From a checkpoint of a small mixture-of-experts model trained on Wikipedia: 3483 steps.
Below are experts of layer 2 (counted from 0) of a mixture-of-experts language model. Rows are named router (the router's row for the expert), gate (a neuron's input weights, with its number), up (a neuron's input weights, with its number), down (a neuron's output weights, with its number) and show model dimensions 192-383. Each number is 500 + 50 x the weight over its row's rms, rounded and kept within 0 to 999. Numbers have three digits each.
After each expert's rows: "raises" lists some tokens whose logits its average output raises strongly, later layers aside; "mostly gets" lists some tokens that are sent to it at least half of the time. This comes from a sample of Wikipedia text that the model never trained on.

# expert 7
router:510459599561494526453481500597542461537528406595505486510561576452453471564487350506507452461467437522541556456511468568538494575469445541518508498572503430522442476514474504437498486513494518542552519531511505519584572510520415454435520591457535443502498486531456573524474434603546483502432478514479492468517485564559508452486448515504585548594527456558562503453535517461513366463378453475489501482464456705516421569515495473536524482544515437479434492392530505400535483560562438536420546465529441460431520503589496498533454465491575500504503457485514408470447494544497455563
gate0:587515501515529420480535526446576423515479533586535451493410539453490579553523463442546470506600533466490539553546524560516519561497500504453489416455560497419412479564448565459354431494469545468492528551458430468609630529508462505560430469477495447492526554433529499512455440511462546472459454480517468462491538539521588471549460510483489551538517493528520523540533549425507447468419504466486506537450527519431418534561540555515501492544538463468571489579565493459524536486444456492385493491447548514560478625508552351524546500496610446407491443504527461474578558510421524411
up0:497481537498488415470588516503454370563582528478491471433481463553446466517412520553456502603516552553478577470488485476570484487505444507500492483533470478611548429546446559511451478497546481524499587448495482490534556431486529489494527401363411592559532492473550490442521458484509485489638432501605543490437495457563540427529492415441487497594525409524526481513521525466460483497446504413441552459514517500514532572493540538539498562576597474526587542434520545560534497578560486414435496478525481484484419582484547559449463518471561523505481523452550489507471523443407447440
down0:548518498434372516546446585560482472487559378532408483536472497596528458504539527582512508598590520480507451454438497492596544434458525460439490448542596525505471571493511497463500531548487502499481439522578432442512397487474566457475511536545516515479465458577567501514624475524500545511364435563461540477520495505449573539465558498533558434418508624478511387471582523496476446484516489480528443570455526583507501485530531488479472546402367520451518548555470465477499620448533375547385595499509402505516521541508467530541601525454499492532441435601523487471537468546564504484
raises: "\n", " ", " in", " by", " and", "-"
mostly gets: " village", " town", " Church", " city", "30", "25"

# expert 58
router:451518487532490505499573445433565537514470590510405443500437516420558542511549472550421533457469464513395406530468464548462553502515487478464494448544522608469446540435583576455534552531513482501460437639507471521472526484497479480448486556600485458536535632441472419498401479619406552433516486472460475518542590499484520567592615547502498456493562595515493401416471461437437509499544488448530462439489497581521443468554502480497439549452440499523497448537502505407554604487530492479486513483513518504392486516451531494472510515498546488479503601480550529487512476481493544615
gate0:486437351504473450400509530591532510419484452507526457477537545557492497565439528520490491548536560491504494490531430501498448571546480511539501482458494654527529493495537478503609388507499489571501529487417422543471421554574509628512553533542492536561517524482547435454445444471507597541454499437547509434525698543417458506582524449542477446511416608430519536462518527518476437589459473549521522550526538493455412534508525563524479422453434461482458588469512530538543542461484480440440510426424554528462519505420535466427494550477469602436438521569498471545466402423516451521
up0:622399518459420531644558493524540491467503376555495513556555347541515555583423476514456472571449515565520477431545479537438494472555567546512504543486549575518484566477509466511608456514491571514519479536522533519551491547529466406490514433561504479443540540531503468421427505422488575486506500486516400528408583486500432553600431611502493560453490572412489542418491548449487474491533515607490444555435512529487508539535554457544488474516469358440501529522460541563570578441421411478497382509550570543463413484473581438537542471494494436413456528564560453475527534519545457532
down0:517538500567495484499580433504530497495444562509514476511489495450561489534472513571535447472486494367464448416483465427474459519487441489506620500521539513518491517547457524539514539506547570512501597482532484482405553594497627422582536396516575497560469429383531532535496509594537550535445415491418566515534483529461588611586567514530444484520435459525528512418536543496396543534458533509462577521553553533456525464510432419517517567547561378540524519500535560514546560557455528545574507479598432481460603480514464502487493381516445530536529613459568514541498599493506589475
raises: " and", "'s", " was", " to", " is", ","
mostly gets: " John", " David", " William", " James", " Michael", " La"

# expert 16
router:400448523485525551632475521504446423470469490492590478460544415459549488489522506435478480548513537496465532549556470516496467562534494464434501546467487477465488395480526533528452515500521590469446430517543426537574545540431499374558505524537544491480547497506471555490534514576552464535561440513442443597566401426594503542464480525449495590561546539448434533468560510548432527452418491539477505562448496510487473419544553452522520456597469562388461533611535546433450412514423467496496457492494449481525483507535514448469507508492495415584485482508419447521487512566470502448
gate0:409511526528430523568514566551412514492498574495412485475540454481462503451535523462484525542541548476502515518527513602437543525564524603532603555507414434515463463522475582577506489551455546492507551472455500554405577493463509426582559430516411513508487575520603459552400558485584482416488423561568504559537440497470459506416505556475461489331395423550491465494493578576459561519455495590484522530601584465538486546599532576430531535493475518518529446533464542398546487532520545517559480373411599419490485557492483473510476486547501469530459458371492495475438519521529508408
up0:502434488501506549478513440519494545642468395560519564521452524466557474491492472571528509472467502467531563520537465486596485449441532521405553533492530627538423497412468506513580471471458415475488560440522443508527447498500360511559520536538533531478481456506455550487413453408498569529494646485450518557611501473539435500408436474499546511449504554438495522538562571529537526465502486532560541636522456562489373493393520479484611475512479523443510632499392414502568384455489595416482467520565479510472454477552526479527470515463564567480486468557533477532491514458538537503
down0:497484496511433468492527632498464465488536501334451572427429575521540538488481569478487464563507540530548435521530523493565505523449472504511432490504380516460558461505480497454435451458509453517392446413476516475505399533350503562529507484483503559480458480562504589530509574513384537529509529420476392619437434504422501448511456481480515495573428477450453531485440473467454569474593474525516525503519517472454535537519506518486498484480472497608551491500536485429486529483474524520471447489412484512492495494574535495480512442577410517477526466432567468482493535413371514439
raises: ".", " from", " of", " the", "es", "l"
mostly gets: " seen", " announced", " described", " who", " killed", " directed"

# expert 0
router:438515429494537498537386553506555546473435483474514470461428646405513532391497477447471573442486551489503430510539502466463541571528493485523454562442434523454486435427469528559499514552495468493560438587490505433512466420613441479558501541583505408432525518484455474485530555563523477452470476506548455491585435505592484537484546460459513538448502453522515504569526556524564551513444492465591522613478525444516472483630512534522475473478446555552396456518489525530498558517417542468450478515497546483442478483486534554563543473557586446501510473487486420503556557531597511432
gate0:583507533504495443493557561472493515548422606419524496430548593486478485507510522413475408475589480446524548563527425485453569590543585500546504442559515441504504572458520554494420561437459562506499539454490507537514486504423452425519548428470473497512489372468502381549478502523437482450523483490521505493562606647446462496405487523535455542558495449470461489503430548577469355434435458453500539455581561503477454572510491620517554408525425436563474463510485499499541566527521472489522410481524473612518469439474468481477462484448478520576519506464444481510559518499525452447
up0:566418524543520495533534444630407482453505522506436540431474511548489627509562477469513420487427520370390410557527467506486526495575466449465482465502495555408489458443507446478397585487521521485495456538484439537532550553446492547489563415559423496540381495468596537569459531468466482459475531496462421546528497561531626420431537495537557460382540569496447524511465562427414499518467488563446436443492426437542515541466484533442476391579464372496456576511495428496513447527517503470477492473528545549563504507526594505517494490526485521617519453417481481487512549561490552468
down0:547430440464511493523527433484481522559422563467545510499535514460536432576589465519547483444489517592449609421645524497443494529545522520495512444509452521563497530443386537542476555387577485538523502510560507482522584472523449522516533548547533440463530456540495539478525377512515588444540534460523408480515546487499536455557439578482527540541579613491528419558456527514547563515484504459530463519554525467517482510537602505493479476430538440473441465490525542458457467545527530466417462512465431542483519521518388546626517454410559425438521547503546484553535452459518473503
raises: ",", " and", " in", " for"
mostly gets: " served", " (born", " home", " football", " worked", " Cup"

# expert 32
router:457572444495392552504532395503458469457470468431533532441549511498397462555569495533417419429544516468505512496509482542389534529468615478502599541499485519465467524489501551500511529433442515452492462560496478545509538501527453467396464441521446354496551542429499514449538465507604511526480492531437444478552484519489449485468479555470490507476471490530505578438533491485560450504535550523524378557602415580406506441544478501519516499596496392439474398636508584477521527523539430484464434605531516484548446550436526505498501532521467489411478534512459446515563467471503569459
gate0:522492527480514487481457507540584467480449560427465556596472500557412553514537577579514578516571601460383511578451449460512472514456551454503505484541475515470489577484580512509588431494453426456554480554477463465497525488556522532606454509399489511456380488488398406453465538601489470480572523494490537486488509525489529408407461493573518630589553447527420458565514443540492521515573565423547455519566501359451529504466407483580493551488542597489537514522425433497535506468585489523475470515453450478474498531474558556526616510387415471562606489453530532516435475521504541528
up0:479453541419512535484434522560527513471509491423490516443624499469460575525551472583492520457478590493534482511507388434491403477471594582530502483487517514431448513459579566501616509530416425545483518472544570451521558499526511551550425527528484513392453531464489520430428520550464429460449590468437385437465565597637490441479578533432551615507508511503469489474518408529458537564485518538523489496597451446457501482510499417514573539482510525579506489486440528486536475489392490495458474542439498483540537519477538407533564537504502525573483452542486487459502407478624477486
down0:605499495526473464522483578610493477430428367452529538513585518593533507479475530566422621503505562456507488468551462424523498515519600437439461535548550544505494521434504516366660443471528497476379495544491530449419491534461604567480424512499419477480411461453492548454467474523455425508563559474457491497464492512464422478369498498438554497476557552530470503504548459467571499515454436500433526537563447419482497484437445463563498447508548466483602486474429555508466481529600545464486525484542502461545523464466509418505540474459465558552561478610494513488441503557532517439
raises: " and", " in", " to", ".", "'s", "\""
mostly gets: " Jr.", " School,", "ensis", " Railway", " Corps", "les"

# expert 40
router:473436434540482464526532484472467522485398520464494442596501472485497424527521493472460492450469510550506447481506509545490510519531465474420550585596518515454528464533461545418471572527502551495486543563555452621552557490579415413507482527430449489445519457521465488442543551529623455535501453469515547544541464540529480437506484538426503556619435562511470550493478460545555419467460542544522407488559343582437480482578575403467532507616527549459436441529553566477524481534473497548497466569536468536572478565474522515394449526509568467578388466411514492565570545495450505472
gate0:499515553492486558493477511498436598440536448514452501488534476530323503500606572440450551472467541519481434465381569512419434490473478510532502572489513530496480507468559504571530495547475458439520407424495386509488567510492483517446604499468450440457544481537567427470473525472606439500400491596491519534520544503433422483469407486490455551515548524455499550487485480503505490620529449459486482571525504479506624414469482552474542468431502464490461418500553434491493493595525560525453470546405532445425437494393512628594504567541514430431523494529476544542491461462455573498
up0:597439540502510489541504538520563467414464580510422492516430433506604519544476516527460550564403406494527491579446438524438512468444435517477557556510413500430441513598572449453445431439502479455442500374576440541525570573531398464500466456539578521411447492499369507551445440465478514462526517484466455499534581522544543597554545474468534425603565533541468472527521561529595468532495508519466504481526466505472523452553405518517496528483443520512458545412540468485502472469467525487519566491513539523562565401487507460498559474474441526461543518466473390498500493531400444433
down0:482587445387479578462468479442536497582459549502404432512479505449496488514442543455510507480585472607605483498488509455493528551486458512476551542483557451428513467461501552519549485440501458476447409559492581440487570416621505449512633426574462537517557531445527475469488385466449550470525516559532551529546554540478527448536634524556506401510455475547525492578496473467531497486482459573362590463488486448558523598552495530497482514496641478575560503547496501470533521503448487552453451448538506552441549556469537400462433563465474497450469517511507528517519524521501534586
raises: "'s", "'", "2", "+", " or"
mostly gets: "ations", " Committee", " report", "ators", " Representatives", "ians"

# expert 27
router:574513461500496425467593490524552490530539565409446458513500524521425454577529579473528536519495459548496581532451541560455579376540540453505522391464552516441499537457445475531492542516456476555504523599510609483464503406527383523514565436509464421552522541453568519464408600487488450504474493464545476535578528500448474480509459538506490529556486518550448528474495487469531528478493535427469524463481552510489537431561489519447517519528494410477565578445540532433508446490456642502546451576465487506590529471536520494479603516543561441525478488447544440449545494493468552453
gate0:575392485506539481447471485551485473485554562519467549487513633512501608417488442553468474528473468528599553515531563435436499503493526461490547509580389571446443492467558533424542489535413401514454665423491501471456398504413520554510469497443550540516543547547480533571500432402508518427522453469506508527503534555517561551497534454519510442495431479455537550575535581532502431495502554446501466524537563567474495456505481583440512464475480554450545509489469434509509537504459488491455535538480578493492436462530525470559472455518461472437563485640518506401452456531486485499
up0:466561500525507450575567456560532474442520571518464474431541547470512489479494382463458492530536579432519503449522506536503536502522441523455448567562531493476435399529534555442587618517541491466528594456527514502445447463485516544539515550436508538622445503532528534468505510568476464560474458552545468583578452474487452578441509462545495486453546517525507590557520520524493563503516486502557498638528560462493546558527489576488511480479557549461487534483422534535469506486550453491505419610444455459464531486442572464515457496439522466507502470579488479573540526570506569427
down0:483518528580531471500507515506533499599528494497489620508465500457550552528533460479596469536462516525502498508487501456502628616480482525447473522452501519585514391474422519503470573467428512435543542501607441482541522544601451509585477564442604588420493505525467529451560491574511521516534504551540563426534545547471419444442576476356558497504520451486673479469523518434537553539570509434511578478528550471537565556411474593537502570439516537539472454571526619508470510569449464513542509495511525492424505499510555468521426482545547487474505589510421519448433487500517393465
raises: "ly", "ly.", "ly,", "ized", "ised", "izing"
mostly gets: " this", " This", "ist", "C.", "ological", "D."

# expert 62
router:548552486524546506505505445558564407541508559497516543513500498468382537486405477553475416527556488462467440520564430432525468513612473588401463486602401561520543468534591496595479498536566538474494544503472514543445524499546483547464527510494535564525551506542475506591413411532513568486499511562510450547487459441466491507561493537463565557514434433564561492491430471448421397470466492517463467481416571541587501584430504632511505432480424466499483474527519547431514521574496479496562531502532531447517455423572571561519488403445548563542500559502486588492487431506469516532
gate0:569428485422540549400453555477550524556451615485609510481577360526455569535447466533489558531477441544488473594549394560544494576524519475581532569496567472538571483519482569445438477536458488513438518413530516527507546519478512478502552491545599452489526465524497543448519434492536476420548522512552604547496506507518516572515522452464536444487477423462447553490480458506518513552532592399467495513438582569491440519610492482507546548523521435418448477533456574538556467516517522403542417530491576516475402496505522497504619567478421530576516543514463497602453414481485413422
up0:432468485448499503492506526486440500487491476462506547453549522616451488381535561577518569528448551523494454427504514541462546417485487421424567499429446485548535570494463367492429557553524541551539448564453528599498478427495459563543491499542484484477519504521503563535503546505497534555524552511450406514578441609473548481533469454570491516577404452398473456536601522552536554538448484436492518497552371501494511493457444576473523454499472544417575489503519595462467451461557589420569480521449483546420483448606531469493532460486543490447400525527507474507498499496472613455
down0:540611601572429442479532477525443582438570575528522501535461467528504572529501420498432489414547499507486443531491484557513430520473570572539523516484497461483497473506485461610565459468532549455578440545464465515532560535522555457549569484656644499531473598427423450425430494524508539515575596500529506563516530426464453573570456544407550497556521542514513515475599552582484613519512557516500578488542464519444534518552463464522501565496539531498527422534539469505494433451449541435602416514559417469455630535478539479484449465513472431492419499440551394433455527568528503500
raises: "est", "er", "ft"
mostly gets: " De", " La", " Le", " Ma", " Sa", " his"

# expert 23
router:468466474487420552440567482534531456344446455525528449491525554579539487445336516462551547572499422470535559536524405525511496495551492567499536507549548443469515496443499495493568494452511381428455473451475512505528534551559394530430510534473520472422437477425465563483542489489489537502614497565528455500484524462508526523487582551610552490515478573530478575444488507403498439452440566596400549517509516585523499504582487466551488601482511533493487519428509429471446460443462421541515455502489433451669498485544546552515498556507550417517543520549511474507555510501428447563
gate0:418513463612513559379489461410544550527545504575545510452424450493517509501495475439513529507580469489423469489579486537457505501424448528560540506530484409531555504496498481537469511433497551549476524466437474491529484515468559522559579551393524500459506496564472548501491507540573571452493588548404477511496576388613499440420503481508451476466455492472492560555529470500551472482572444577500580573526532512475552523461581491504535527511523553445497512476536575560446480505497395585511565516543523513467473488474604558484520495565450550520467480452500433535433475476521427435
up0:627469560447404497551470467550454413563519530421556444526563488478455486435504571570537470461390475477568655508449472438458466574558519444460440482460495564499501540501438507492489546562496544528463467543584513531481544468556475480403403484517481576487555447502554480456532460455474438517564393430562492495539466558368550539543486559523584522487539517481562518451494468508518521526478520503487419498424531512447495499543415469513479497535569473528515447420505423429533537525520518428525461476475421463479436491533455435496465495438551432591441433553524508496624521476491543448
down0:432529499499515513521447609478505454509581592469557448588512386483468483476458562548540404530467518533508489532470445536451536497530484477522547477515461503500517493510506416531488485564466534490533512448550428503523524533442531461472495457435442604495559495496556572526453618499478408496527432528467500477434411504491437625458492475445571503515464453517469439492460499552470480621451567583557465442427520502585448522461643523592453404516478432510582551534485500504485535590489573647646506476519429427495449500514480482480449558538521476599412408579470508493482524537576569467
raises: "ing,", "ing", "ers'", "ing.", "house", "ers"
mostly gets: " School", " school", " sp", " group", " water", " project"

# expert 10
router:453471557453532555505519455505481606524469440596412439496489457395523421577499452485447403426566443487400564463472478563471436467368484457492574540570549376478436557508511435613520541482461512585540478464487487426587534545494505525541505530607494497525569566472470511528488449528530573476504462535451478500540517506501547487552446465514418520449461440525446514462519500442508505517449459497466556405550419588481474489508523496422462453448447456437515497453547473467443496449476600532462560401443420413449590513485510474613515511585535458459499590485515524553473507462502469537
gate0:480529525524585514495430540570620548393463492446552464441387527412508498467509415518483589452450475535499472503471540530532578467554410476549511451484496459490385495630455498532511478650447455414476447513544465476456556571494517465455405507514543493439452539490474469471631513535489566523496512434490564456484591488457410440508530413524508485413468503507527530468495525453526506609482565545520611464455417527521458532534478429494509528489424461596481589512571414555430525525434493479437507525492602432529546462506458367635493589459482553459500496469437515556480427490549504465
up0:459427488437575483464495507478527467443426439466549518436454487488532504467413505518514482568455512515545538472521540664547496473552410484475456500520429489468441528566554437573487428594504484494550464434507508515441503518533415442489486534543495473477457475464437486438589514553559492587410439540489511468446528518487442471496458432577515579516497474477498447509552450505523498514474498544513619530413439470480512458593514479520395562436438497453496592489497413530415463492452497593514558498455527425466509517542446436586526559371476484484434596477417373506461418442518462469
down0:503499549453580445507532379527417470510576511516487429461470545465457527552514445502534484496497475538533519532515552525466580546498364395524536516457493387490464432513553473467521440469500532520452444450462479513529471571543565515489406520453513472522501534470402531505508476517490549509553542559533495491542431517467507522523464513494567470468532410515555588556454444438500548498525555543506479576459448536417540508487542579451468486457493459471483509476547429566454283508505544491665468490590487482569488601473473443451564358473517439480480535567466544511418517543530499447
raises: "ized", " and", " |", "ised"
mostly gets: " John", " States", " British", " David", " U.S.", " French"

# expert 56
router:593551529518489554608480506493536446500455544380576488436436439510429491512483469439541482556476542509557540431528460406523532502614508514536477540507552457463490547413500637437472576501501640462494550365501508515496498506489522494540378548423518517514493413544507563515485520461548461573589487428539470540464428475573600538518425485462549619504485408541532477524512527599473471475441543497472511507569511497515448477571456561472613494598515477536584518505546525472528553553517534593529396607421600585557499475557561558464512530490462486523455545564521420480450492542411474536
gate2:506488476588431547534498522565556428500458473493515516466391446510463398508493439428551457520534429493431532504471495503504507549571499474546497540534464416470544512470392523500515459538505518542507516500473612487526525508555421519502448496482541473599585426510565553512565535510527566500521519521534499544500556557506483559471388545483524493436491456533446581468515454479506590481477586629511536549611543541553450513570501527539439461532542481550485591503529463446497509505526518526504515612453504542472470452474560573488610568488515556568498556396462476511450475517406509518
up2:525535497488535458489445508420462582442487485471568402590576479462567523554526520526506604525520508524583484486511530491485472478451487470504465475523503504495549487534566471488463528506574515483515522506448409461514542455543470599479485554462469520566457427483467542538413481481484479473495485420546453430414490487503478498559628521516407520525562588454632449515451559480496470532449369420502501450390492443500530554447439494499452548430548566465494441441542453457477527521502474593472464489497492518483516480512528419534419403516499528366490488569564574562585500494532446506
down2:466560471470520528540454536441473408449513511550517482494542484414440458502452433496478525527451569522406492559500544491544530536492535525461510554540438498551460497482390449555507548485482517552488505487547483517402529557485485528602527614427490464448381577538516471543553538557550513522512507497499484579499475444587547454454513493439472599557551499489466549530453568488456471453454553514597492461522678547411522474522476489509475426491528463522512487526500537464453479468493495393682454533436501373521517502537557643478598477549600485556476369484483406496438436370490556583
raises: "er", " is", " –", " will"
mostly gets: "-", ",", "),", "i,", " School,", "an,"

# expert 26
router:610515521477459480555399506538435461435466552452472488594493517558593430556470540487491463487443544488529626539484570473459568522520486497490495462514484533400471541592483438549493419483450443581560558498585482479514514534495550443574531524428489473529512485573461528482438487504541488538510518425482442460466530494543404481564426501450545571653613488475468444485583498460547472524537535560404401425600476538486527481494485521427492411446528520552543551473546479526491417503492584493561528432562389511541477547558482472425569479530478559544497407457443613469505551473467511500
gate0:631515504498514480514463534469546566500504557441421449605561541504529562452506513434489455456465480477520414514472528546521506468518462523474388462625549531463432569543549596552456551483582551534619420493516473486465519482549551495478546461521415466429514543500480505470414475528560441519502432486493459574556409449562491481619499497505445613488559563454490539552484625478426505477526503487493564531529533436538595497552511567535599502454446535594451424548443489574536569470527499629484468493489489479481529481484513485535532570567488469446583505567543554565476501518597510544
up0:563511511557463429485483490393569515484478543485461432644607513478556532486488556441570437504494535457545528482527500559532470541461464519517446515588593533469560490493513499565492505372533531576522526480504471452503440552477522417556464536541485438437445548522504518496507461514470455538492456518479542515470500446438558479496535562463461550479502511495508531519496547464535482515454520496538553560436510412505543478565591554561570508553500569572486472624459476567469536377523564622460466481474471480471477484471470550490463564563499432509469572588509488509475519456608472534
down0:490409505529564426570524476486484468502404507492355511463570538509540511511400457533487462503473446545481597469455484547443507485525513593564438507469521500437488448514499594542483542434562556534574542368498459509534469562514521476543511450504519565403533486461517526546485510548467513428400517525553460513544465493462421529588508526481451537506547536502611532470454566521480472459503454541452562511463508461492485577469511546548544476565523526535482535524444530558519429366456505648494511539504455491407377585453524460406500398554481450513435502537466501591438488474521574493
raises: " for", " in", "'s", "um", " |", " since"
mostly gets: "ic", " there", " There", " that", " sl", " These"

# expert 59
router:548520441509499665436479481461559519501533498496541512542475573601495590531568551484485475540564495486541480521557539446493443447515486553505443485604471435583542528471594662474564469533536544473465417486410545544551472454598508519431454485463492473506536480539437476483339492480481574550458524570507382528441441507406524629448417550513532514520556431482618441390530490424482406467587533499524515425428527464512472411525513510455475494503478378575508571533466532549543630437512462563506494528470561490477452536469455479503521503555402450405423529575473537596542389544516521501
gate0:558535508407485516420534450390577558528436474515505620495464532508557508607447470570445509497494507408574464445405512442510475500469602489572571544537431521480459560533422519457375484603444534532499535541441456472448543421511529430441514506476558563463416475396434539477532450552470542403492473421541471580557488536448485466544484600489362555465472439480525450486574545555497514424485460542515417424426471505515504418506484422486455505502493554471506490480493479493437554583506473460426513453522477456431601400502549459423485609581488515492553498484558597501505519521443514511
up0:501546507436496553438523535435534554527523536533432572569432451528506629528525508584498512616489536484449489401468519442503550491458531485503500467517438475541507559395509415537462494453543495495482476538529500466513477433588418533489519490514475531591593507519500572544460488476391496361500464522486409546551471422487460420561432508529556468536553495565566498489573527460466496481545519383534564489442469459616490504494444517448499434549421550458533618516556587504564511488468513410511465453562603442476532534553520500433515470518524430587503510500520528523620484537481514551
down0:540537494414435483488537471585422562432552477493590491484514572479492507558559630480648519509545521585556483425519494497491454519513545495611569429459583487591495462515534552505476505544486520622476422443505533460443476495505479525509532583441509558496492539480453551419541531553501440530514425503510518602597532477559526489510514506533625538441515549484539543495401490571571446504411547551477436493536530367428501492518622521569489563623505498445548548498536511445532527410391421462512507508539514499491475491513521464452463484521417478496517542479442460515463560504443467535
raises: "y", "m", "le", " |", "ly"
mostly gets: " Al", " Bar", " San", " Ar", " Sal", " La"

# expert 21
router:483475488590488437560545515532418396542484529466511565422527455523495561500586576491446535543550520496491481480556569505430535499617501552538487452528444538499474490482465429530466522488511516432363530527467503456564570553513567509429523488478406470466529523392576444476542504482453478511518442557449449556545547485446528454426431505525442547519529392617528472483502545488529427527585559490490437500539536546433534489489490449435421419546416419470502611682532530482494497488411543488522516455525451594499416559512525479449454469474508503487536471471465488524532523493382398426
gate0:449543493499506536549436539562530485464552488503430483497568569559537421524412480504533497470514407485534522442502510478513668512516555512507473440483502547505504362510502460497515504424480449452508474532529493559524459495511577572551491517497530586449396453461511509438563585437562526486451546553483478488530548550479447575452519443542456446497585529517520516540563430535495448506516540513521516523470522462405560386425533501535466493524486478489454526516468464513479551434494493459417475436537569508497546552591552498506479414573498505479522563443478443620583478564519487503
up0:484479521474502566500495489518547566472511468488525402483482434431521449540522465448516526458511492554484544523484589501455388419480469522482493500500529406466511580454536545512454389527522480405449463487432530502447533470446513495458509487490434460505533480478563402448432486517498545530532533458385549454432522498494508429567469564513521454544445447512495492479450522486460483537501483541426515368419485574497417640492503525547507542384583466469493500509509472398478443568474478551492500606465462440447474498475468431600503591529468431486496480438427491542359568544547498510
down0:566572499552417507473627478478524582466533542486652451531475600491473491525544559475533460498519460473456563524553512523468451482479398589584522415512505436474492576458541487397498504516536496441434531441431512615492493446548515482448482465446407447558548544562583561519409506487582577428459409467448599515512585460544502435487369487491469513504507436466496596427516508550572497494560565536445521476465413574545441549590495423554500488467491494521497452490485586459491473415491576465457519527473489435446519439480452447444500484477460526408438536508473489557466570437526538538
raises: "th", "c", "d", "at", "ts", "ly"
mostly gets: " an", " another", " who", " his", " each", " This"

# expert 9
router:365449537512504582512481502567525496524445395582466462473540499434454428517595455538500552482589531539445531525501537574438551508503525519575493520511526438440428438479494515490505522436489510485463459623516514422538556541536457471454465491523493368488454480509461559516555448555559523547539457553406516524568488535572500490429516484539449561530528486575468537508541536411556531548414467557439498558486481523488492536554564496513445494600504491597388474583485474549458479512423473455433509440508487388501518493538450483452547462488621371497491422446427414561434489526515527553
gate0:531576475494541476599498493502564569475500573463424515623454403529524403505485462526506524443482534511551500539496476531511510509452416456423456541506509538508566504501609596535522479502513517432479454464484429406485425478484529472486538548551511506529481510520464429532488479475497562459478491487526567460478550559465480547461622456509521499487553569458546484423498384525441552531480442483539511519459493579516437429515600525645432552475516506520561491434467422505560577504515446503422452530510457578501498486526501502487551477506441584495437423480555553449497451503462514541
up0:406514538437509394506471551614465515399572504441623495478496541454418473432469515518570541513439486510528503441417568521478456507484550453576505487573495489520620540523448399563418504501529457541521501599485486565510544560591416429498482518553517490466477554504469535541617513535517490540460486517459484398558431460460454465506525530471480409509490502509518461511488442582596551457505550416508462506543478452519541465509452555486573487461470551477496495462538540505486490527495584482556530549427513416342361451549576482428475531520663435526448497624439468438563433575529523434
down0:407548519413490505502489563588434527471520481463567548459537591448462442432513499424511564479500486530489492471497533568406405484444559512501594552520450464506450482531480551566447389478505506479560513478422494489523532568480527532530518531514538554406492394542535494517547611462452431530454474484488463484542475430640500396450516493409494572508418462532503493494566573485499461491504433457533556581633450405450595559462408527437493432535462472522481470497461499543513439555564515488519502514454466437470525423514468456490417510437502503441464409503460465528485488526447563479
raises: " |", " and", "-", " in", " for", " to"
mostly gets: " States", " York", " French", " Church", " U.S.", " career"

# expert 31
router:542449405499484474472474550579513393446624537498570539447564371507356576419427509545536541546510462486597463544538403516534497528589494539533469514442507496487455468572478600466504478584505532441460555452467528456529535541484505522482467606578487501361659561457397587592500462488460567503415499522484453503460478585546456555442418534508530438470525478458585477435517493471424496416545491536450458507492545573500453496452518517437494476565428474485556575494470532526539490485540453408580496546499533513427450467601495461534560509452393534433481548523542538584455489540455549518
gate0:474535434418513452432459540470447500542466455476574459451511454459431537509553525583596494483523475510499424454477451484529512513461406565572509552504472462488492478522517487477528547542525543481507514461555467474508489530472561509443516531457600498556554524437496468521463579415514585574414439589438596496469562434460577474490429464526489450413461433538480531495506446434512383539495518457558530555475539542511457411425466492520510414497462440516445512518588509501482561550494513539484494508483595548491418512438539587542447447506454376373417538449564510485510408499444422509
up0:480453488493543460559446561548491482521480451480557501551498454469432537490547389497541529552521547482486530470551418455547509508464469509598439591431434446527534446451483546440527533432498515482493544484525463432502515504432471508539460440479577527538562487435509527575446484386464486556532498538459564522545668464472555451387483452498446556469474506440520490481513472471554410512494560563517456545475559494415526443432544444531576414546478538544518519574507519556554534616578571436533476515496557597584471484525613521626492495443463391417468527587492542542591533477530412526
down0:451489562398566441521547560493550549449468559594454487528584588410511486518616557484491508493500468440514500562427502429538502501422400508429514448524592473478596476518497519555513475420514483582600406479516456473550442528424461475454426407481605513521442527451534497407524493421468515515600537516393595462534455451415492482473538517499453517498441540471511526563398455446492522462533510525393437402500459563524569449534491510506462488492573509525452539526493472484541531465534556522742589468529533499524566548449465454530428504518480439502541526491537517516533464520564447492
raises: " and", "/", " |", ","
mostly gets: " can", " land", " Genus:", " need", " near", " see"